From a checkpoint of a small mixture-of-experts model trained on Wikipedia.
Experts: 128 experts in each of 9 layers, 48 SwiGLU neurons an expert, a sigmoid router, a shared expert of 128 neurons.
Training: a variant of SOAP for the experts, 678M tokens, 5509 steps.
Below are experts of layer 5 (counted from 0) of a mixture-of-experts language model. Rows are named router (the router's row for the expert) and show model dimensions 0-223. Each number is 128 + 24 x the weight over its row's rms, rounded and kept within 0 to 255. Numbers have three digits each.
After each expert's rows: "raises" lists some tokens whose logits its average output raises strongly, later layers aside. This comes from a sample of Wikipedia text that the model never trained on.

# expert 61
router:101160175105139113107107122105149110122146111144120135112110061163121138115105125128112164139111155120120114137093122113139115123147124131110124142140106107150114124132134158117125150133164161140095118096134147140179153116127087157126078120108159117157104161149125138124127135133078149118137132163103176147099115090093163164073132117093105120089106127122156144106111109168104128111119097154118148125139108150107133154141102076125099169117097118092164075120107137101138099118087142147150088150142099125117139150106165185122156100099099109125125159141139111156151118147155157105148099115157103140078119118152162117162151155078085130115132152136140155145081119171124116119133
raises: "ence ", "ation", "tion", "ation ", "al ", "ence"

# expert 71
router:114133143167170136126143131102152153157157129134086165082121069106130137152145136123124161130137156145147102122121111117118130096146166130111158153161141136186118131121133133096133131149092154132093121147099152121200148115104112137147095083116122115152118109089132141156118085150106154180140138142137140146130114133134159135114113090123098103112142136143197142094128108134138170123110124120103113156133072089143122177141139116154100157109116087103159115108088112119120102129144118159117101126148110143121133143108121166120123108078066101110133125153114089149118083117170154137146125128141103156117153099103119087150143143103112086107139132148106124153094138134111134091171
raises: "in ", "and ", "a ", "all ", "an ", "the "

# expert 87
router:103105153168093143101128122134146110171132121133113128099107095144149121144136135108121150105133151154134114131079134087126096149143125111119102125185139131164137140112140145144125136125099148135119098122145124120119150133121089109161109119082167114131099108118144157167093124148092133162176119169090151159132111125122132192123138108108076120080154088147157158102093098106107133115161128147157133138109110113119097134159128108140128148091158137080156082088105151131143110134098105118137129147130138139154146177102114169098152106121110085080115137133160098176127106125129140147132104121150102147084132105130108091173140172121089121118128151142129131135084116170113082142140
raises: "um", "all ", "anning ", "itt", "amp "

# expert 37
router:126144205120132148121133089175128151128158119144079146144090107119157147129094166129112133123098164123128082138121140138147133119107132156128143121110132143131143167124090122171099092117142165140102122132112121103191145105123115139125104089107122129162126101129111142155108138128133157146137105163066133133150094126123165155075096096136073107122112109125169158135076126170158167114116122153122107115114143128150132143161120121085124164084161124114170122112123099129130101170100140169133127117121092143115123106120128163111127088136117083134116134086150152152120134164132092142168115115176103153132123142146086137142126168139113129139133146157095136150091118153108105122135
raises: "en", "ed", "E"

# expert 57
router:129154151150143120130141143126101132127158127150124163123132097126111121119074132115097134139109161117127115124125139108117113089124144119118107132120093097146096126140098092135105122138128156123132129081113113153146126128104109161142093136102162152123115158135124162164145123124118151131148109179112152143150117116104171158077090141080085140101110118089162137109105146152163154122152094143132105117087103116114150145133158118117085144098125163081164050147079139125163092117100128177139114098129102123145154137091173121122126131090126116151130133131121117153140109114160115126135112131131131138130151129091145100166165168105082103076149184150092112132080112166148113091139
raises: "tions ", "tion ", "tion", "tional ", "tions", "ted "

# expert 120
router:113098159150134157119113149146159110136154132127091137092132102141136140152146140134132135136146150134126140110128151132149120112127184152078095122145140089183112101142150128137105149119133157145069097128141139162139167114092114110141090130106120089154132134108140125139142142115127213158166118181099146137131117110122152135086103140132081131111103098097215140109110108139154143111144108131134136119104085154101100198125134092122088144103101131126168083127117105099121092122151134141105103126134121136137149153096102112109128055131118104115124148130150112158146120107131134127166101131163142114123096103133102107168171118101118134131137148122111117129104115139144138100158
raises: ". ", "- ", "| ", ".", ", ", "; "

# expert 17
router:102125182155138117093111152115117142116112123176094168124127111152134133166080161112100140141138132147113128127134128117105124117086155139095137108158109150149144107126139081129138126162100186167083130142122116121165129100106129149135124145097123126150081104099130150133086134116137136142163114217087115117138138132135165156145120097117103107099113114098163129119125143132107128121105128166116181153101148154091100185150165116122135125107138135094131086121102117119143072150139124125109124107137139162117147158112128112105139093106114159074128127120169125152091098142144118124166105122121109156120108115112162089162147117151101112137149154116123128149092165146119163133171
raises: " ", "ious ", "—", "tow", "tor ", "tic "

# expert 21
router:100142147168124121072096153136140112103144130119113166109104100118140125134086152113124146143138134151142132142128131109110126114078147128085114156160149118167168131114147100145122106111119134136083119152131159103148147106122128133120148101130109121151117098090112124116110126144095157109122148180089117130124127099135164145125092106130088106113109109089132125116122161112141161119136130136097143131099167121130100195123133104132136131125145114098156087113119113142151049161119136124092090106124134125112128135082123145110133084108076122093149143102134090175133115112132153112144123156162077165123095111087164065118139148144102133087175173129072138158110145126136139134138
raises: "'", ", ", "-", "is ", "es ", "an"

# expert 85
router:127148148121177133119094126151135138139114106160079129111121065144116129112120157147100130122099149140138129145130128082116076136148117140127085144137128154138114155133145114170116129094122156144138122122104159133166146110128120150150152097122121114142110138172116136151106131182125134169170127171076136150117154132105134145109139100089116136103147145122152166086086108129137136125103103133143128144075148136096113177147117118113117155092122152059166135135087093113133110159143124157161097132127131140129163141111145137119138069124120086122170156139176145196130122122133158153125131107173135152121120129139163091112161162099126099147116148123114132141090135157121093092147
raises: "not ", "re", "und", "l", "also "

# expert 122
router:119132150145113149111120116131120112149166131133076130102112105127170109169104145104125116145143167174128123131073152121103156099140129130107110127167130145150112130089129141117178165131164131161119107123146175135133136105099155141112107107105153123166136125105110116137138091166105149164135136142068190109136132151109143151099138115080091145101120114102151144117129139163153167112118144123126101116126138102121096175162115127141099173092144119082149117132128139113134113134124131136135117145144093155103156178144117130114109095108095117082138125136126084155146115139149132155144144152144131162078152138102143100198136127137088106083093154150096155156096150108102130131161
raises: "in ", "at ", "as ", "place ", "."

# expert 69
router:145129156154139096132123128121109108123142134135135111131138114115163156136120108144115115108164139130099086110128159119119098096110135157117138118122093110153096110092109163141148151092125157124114099124120123141169138111117126166128073113104106099118105131151117145121126116143096156133156120178138141150159131106100143151111076150081098131124113097090170136145101135148125137114144131135120154124119099125114132188154134093103089177134122155077184112160095117133160053134088117139146105114114103129127193114099162131125173111094097127126173132099136127154139076129135118145136125119118117126127131127100105080176144167102094127134148173119132137174108149122127124091168
raises: "ally ", "ations ", "ed", "al", "ing", "ations"

# expert 92
router:118107147160124121119108132116132136117130129102097103100109110125115169130105135097099119132130177118095124131128117119103105091123162096107090137182144152138149136151161133134149167095121133157089110113105154100114156104107089175133083111092163132158121126088134130139120126130139148135149144201138134139118091074105145150116115130099099131120126125116179140111100151147107154124147144146100154135097150137104137155139106093095083161099127133065154108103126131093142122161078114143131099140122104100134142129086129181117136089128105099115131147112145114197132123116123124139154117105133141170098130107112105092149121150128130111065176174133121121144099132141132130115167
raises: "and ", "but ", "including ", "and", "which ", "or "

# expert 80
router:113108163168148106120098112137108123160112124134092100128127079108142159129084127122126112136141161131103124120135118101109133080122150141105115160175128149140137135113122135129143148110132160130102098109129130090093158119084112144146069127106134151148074172112147181157111105184119139117149140175123139163144090105069143148122125131088098144095148118089153128096088125097117124118130122159097114139100151146123156147170136095087092161089136130067161120115126105095130112153148138135132135126137119159123152134126108137109105088138095115108149117119148103145101141121135123132104134112136099149098121115122115102177151166157110085075148167130080101134127126155109120101129
raises: "including ", "and ", "as ", "taking ", "with ", "giving "

# expert 62
router:124112129126105117094099141139123145140160130138110163107089107129139143143153136111124155132120142158097131115124132132157125108147145142102122144147106108126141161111151118121111149146157156111100134110096150163125166128119094127144149082123166147143112089156111146157111092111098223121127146134103149127138099122147176150136112135073064119124126127110159171120081117139121140084129116159135175160086147137098122126130100117125109131086117192104153128105101144084139123150116122162129101148127102132124132137122143143137129070090118139125130122109155160144152089115152179119128126133155095147094100086129137084159166170128067116129140148126148131168115142117130103117164
raises: "the ", "its ", "this ", "these ", "any ", "their "

# expert 101
router:117125169149115114092127102110131118128117130143102136117122089130119126144108149123104146151112156132123140080119140127158087102135146116127104176144135123208138138110132132131117144147125146158099136125096124117145134097105092152148126127108124094110084125147122127119118091135100135151125111170091138101114135136081143162121087123119118130135137074089146143093126120170125158106158129153134154121098129130123131129175104071110099162119124123102182118144130156109146053134112119176136094133132067168103147190125121121110154133076086152128116120136163123171131117153161129129188138114105106175144118123097152104152146141124101120114129187129104134123112141140112135107150
raises: "only ", "ke ", "t", "e", "\n"

# expert 23
router:098148177140103135134161107145118117140128093117083115107150092134141140182138119117081157170136163147120140111124132118106089129115135101116107118140127116180162115120120140126134108146155142124100089146146119103130150100111076160156129100090121148126100099109109138112132135154104146131161105160096147106136142123111123165105114135106117138088129103133145146101114159153122157111136099129145156138130136157102118155153098065123104155083144106083171084101097129147168089130122109126142112137139084169143139200108142142094129122103113090129120128141143100177121124097134150127152124151152098165104112144102133112169173188121095130092141157147146136152122115140146136155112
raises: "p", "ol", "et ", "-", "/", "en "

# expert 77
router:123115142143148163100147125120099136124169098115113147103091101145159138175147163128085148092115129130094113117115163114135087101085141137129116149167132133158105148133168114121138115107131153177105116119153121100167143119109110127138096135126118141134123134149142133127115099153092192120174123164109127117134137140113158146089109115118119138132115112113173159110134123152174143088151127114119127123091134135102117148155138123125081172117154152103174120089079142113136113137124122146106090109116109164120163142113122150123104110070055112079149158137155104139146119119148150143167149143131128136082145069115129114178172145155130128092104143144102083151135120145122123127098
raises: "(", "— ", "at ", "/ ", "and ", "or "

# expert 12
router:122092148125107147102132104141132149122155104122102114084102093092193134145129133098095157132139162126125154097126124112121134103104163116106092145146129114147125100116137121122146120093140152135127095134123113100192162136122126130143050124091180113126123126160164138111131104160113170151150148158105130156126121137129133194121096081106100105115120130113187186128134126155126143082138152162136111092085126123124103183148126102118089135100134163090146123100124134114136112123090134115124111147107120133124151138096142117138128092126105119134141190139183105168112113105144137138130147108143101141130076090104114090144150155125122104093105166120110119121140144112113122123121
raises: "of ", "for ", "in ", "to ", "from ", "for"

# expert 18
router:135168161143112129132107128105125109131157122131117153141154071133148139103126152101135183139110140125115123148126148113124112098142136085092061129153152109157122116116143109148144112143113148145109113122101142117152155102145122141136090133072151137136093147125138153146121110143081147109138140180100121156130095108125155151116102083136093110151111108108152126128122123110126157144153126113084128103067131120101116161113142104144104130113097136103151078119096102098091086143102122146133066138111148145140124131137157159100125062134068130107123151122149167154131095140133134122143115108146146183118138089122156121122107178145080126077147183157110101160117148117122119139125
raises: "ot", "ev", "ot ", "op", "est ", "in"

# expert 47
router:122149139130091143119107134124140131130110113141137156131135124150154121152078185137110141120156164135127105122102101098144098147147137125079112170140109115166132126131156110095145102151115151147109123126094159101132159125105111165168114099103140114155104108134111136139118080134102173157134118156127123122125083121124188150117137094117105131100129106094154131139113138126158118101145114130164141101101105117116116162142130092123102118111107113078143092096112130121123126152120125160130084160148088133124120166107143153101140091123106075075129139123129136147137107106159159118167148122146111172093133100087160092173163165137107116077129170101126137162082135152094111075151
raises: "M", "T", "D", "A", "S", "K"

# expert 102
router:111125189142145129109108151127155115119107108151094139098125102152104136133134167094114123151115168145121133123113129125126101162068132137116067158170134120132116143112117127158085137129115156166112100153116129096166124148138159144143102094088142127165119141140147122131101135143156170159170127146126123125102138117106107141091089110115111128092146139126161154092109087127113143117123111149149161136071171122115108143146152104126109126087102140080174116155104124117135094127129171181154077126140114160131141123111173128112149080127129128141170119135166136175152123131144157148127142134188131181082132122129146124132153142127119110134122146155119115168067137137135104122106
raises: "a ", "an ", "ur", "based ", "un", "part "

# expert 109
router:159121163135142128136142107158108097096144130159120159093146088133159117116118146124098107130114162127100120124099135100126095123158143111123118142153150127166137099115144113120150122122141170126118100110114108101133165127126133131160107144050172127109115132137159146142084114141089136116185123156102167146125080117141164161088113109092094143130151058137154160135116143134117123119125115124083123165107136136110105139141100091086103172105138136085132078094101150099152106126103126140132103124128085169133155157123144111113112117110132086145142165136156120144131151146099141142132139109120146173085128108120104131148133144131078109078134165160140146176106148134103153092128
raises: "ard ", "or", "elled "

# expert 105
router:129153147144155128145135142136155121101128125154107172129097125166107114168130112104098157121135109174144142118114139126122086111123152102110154146120135105172115143129128139130140109158142133137095117124098148115152153117110087179127123130119117155137094117137102175165120132152121139143143135147146162136127102105116159128109113078096116155123116083118172149137119120141096124098143116150130148154069101118130124172144150144134103147054169148090164073146100168145162110167144133144117100132116095122124150118128129182115144066098108157089108168127139093161133114143177133134170138131148106157116142111084120110143164173163096108117159150149102161145115116131120108106127
raises: "the ", "of ", "a ", "in ", "pre", "c"

# expert 117
router:088124170133135134142136138123121119134157095106127161140146112136138152113131129143112150126121167134090118101115122118125118118146142134091097128126103101164121154099129127126111144107128166155100097142119161167127150141109115128098132087116133137153126125109125122153138118119118157158151136161070145147112111120105140162127099130079116127120143097113131120119136148149131156099112104141123108111120122175106136176156112099100114167098135133093174054119113145103114056148108092168121120112137123106137181126115161149090126099083093144122175122117133102164146096139137137119158132154140101183107107083121157108157173170124090137102186164151112155132084125149110092137117
raises: "resent", "ia", "ia ", "ani ", "oth", "o "

# expert 96
router:138114172151108136102128100132111141137171118114107132120144110137155124160124129115136149104121134131098111124106125130127079112130186135071108137171123125138137150134112135163153119146116148137108110152084121129128148145098114185117121125068102121152123129127113131124121122157123128196113129155087133166130128105119166139112132127138124121111132114132143161112129108109101135115105124136122122111119113104096152158128156094121119158072143136107177113132096111102166084142099148170132041131118095139101135158130144156126090105098090113062122162128183114147110118093146180140127158148100094185119111121080117100139167130115115109131141167169108108133108136120127142135125
raises: "l", "ar", "u", "en", "y ", "ap"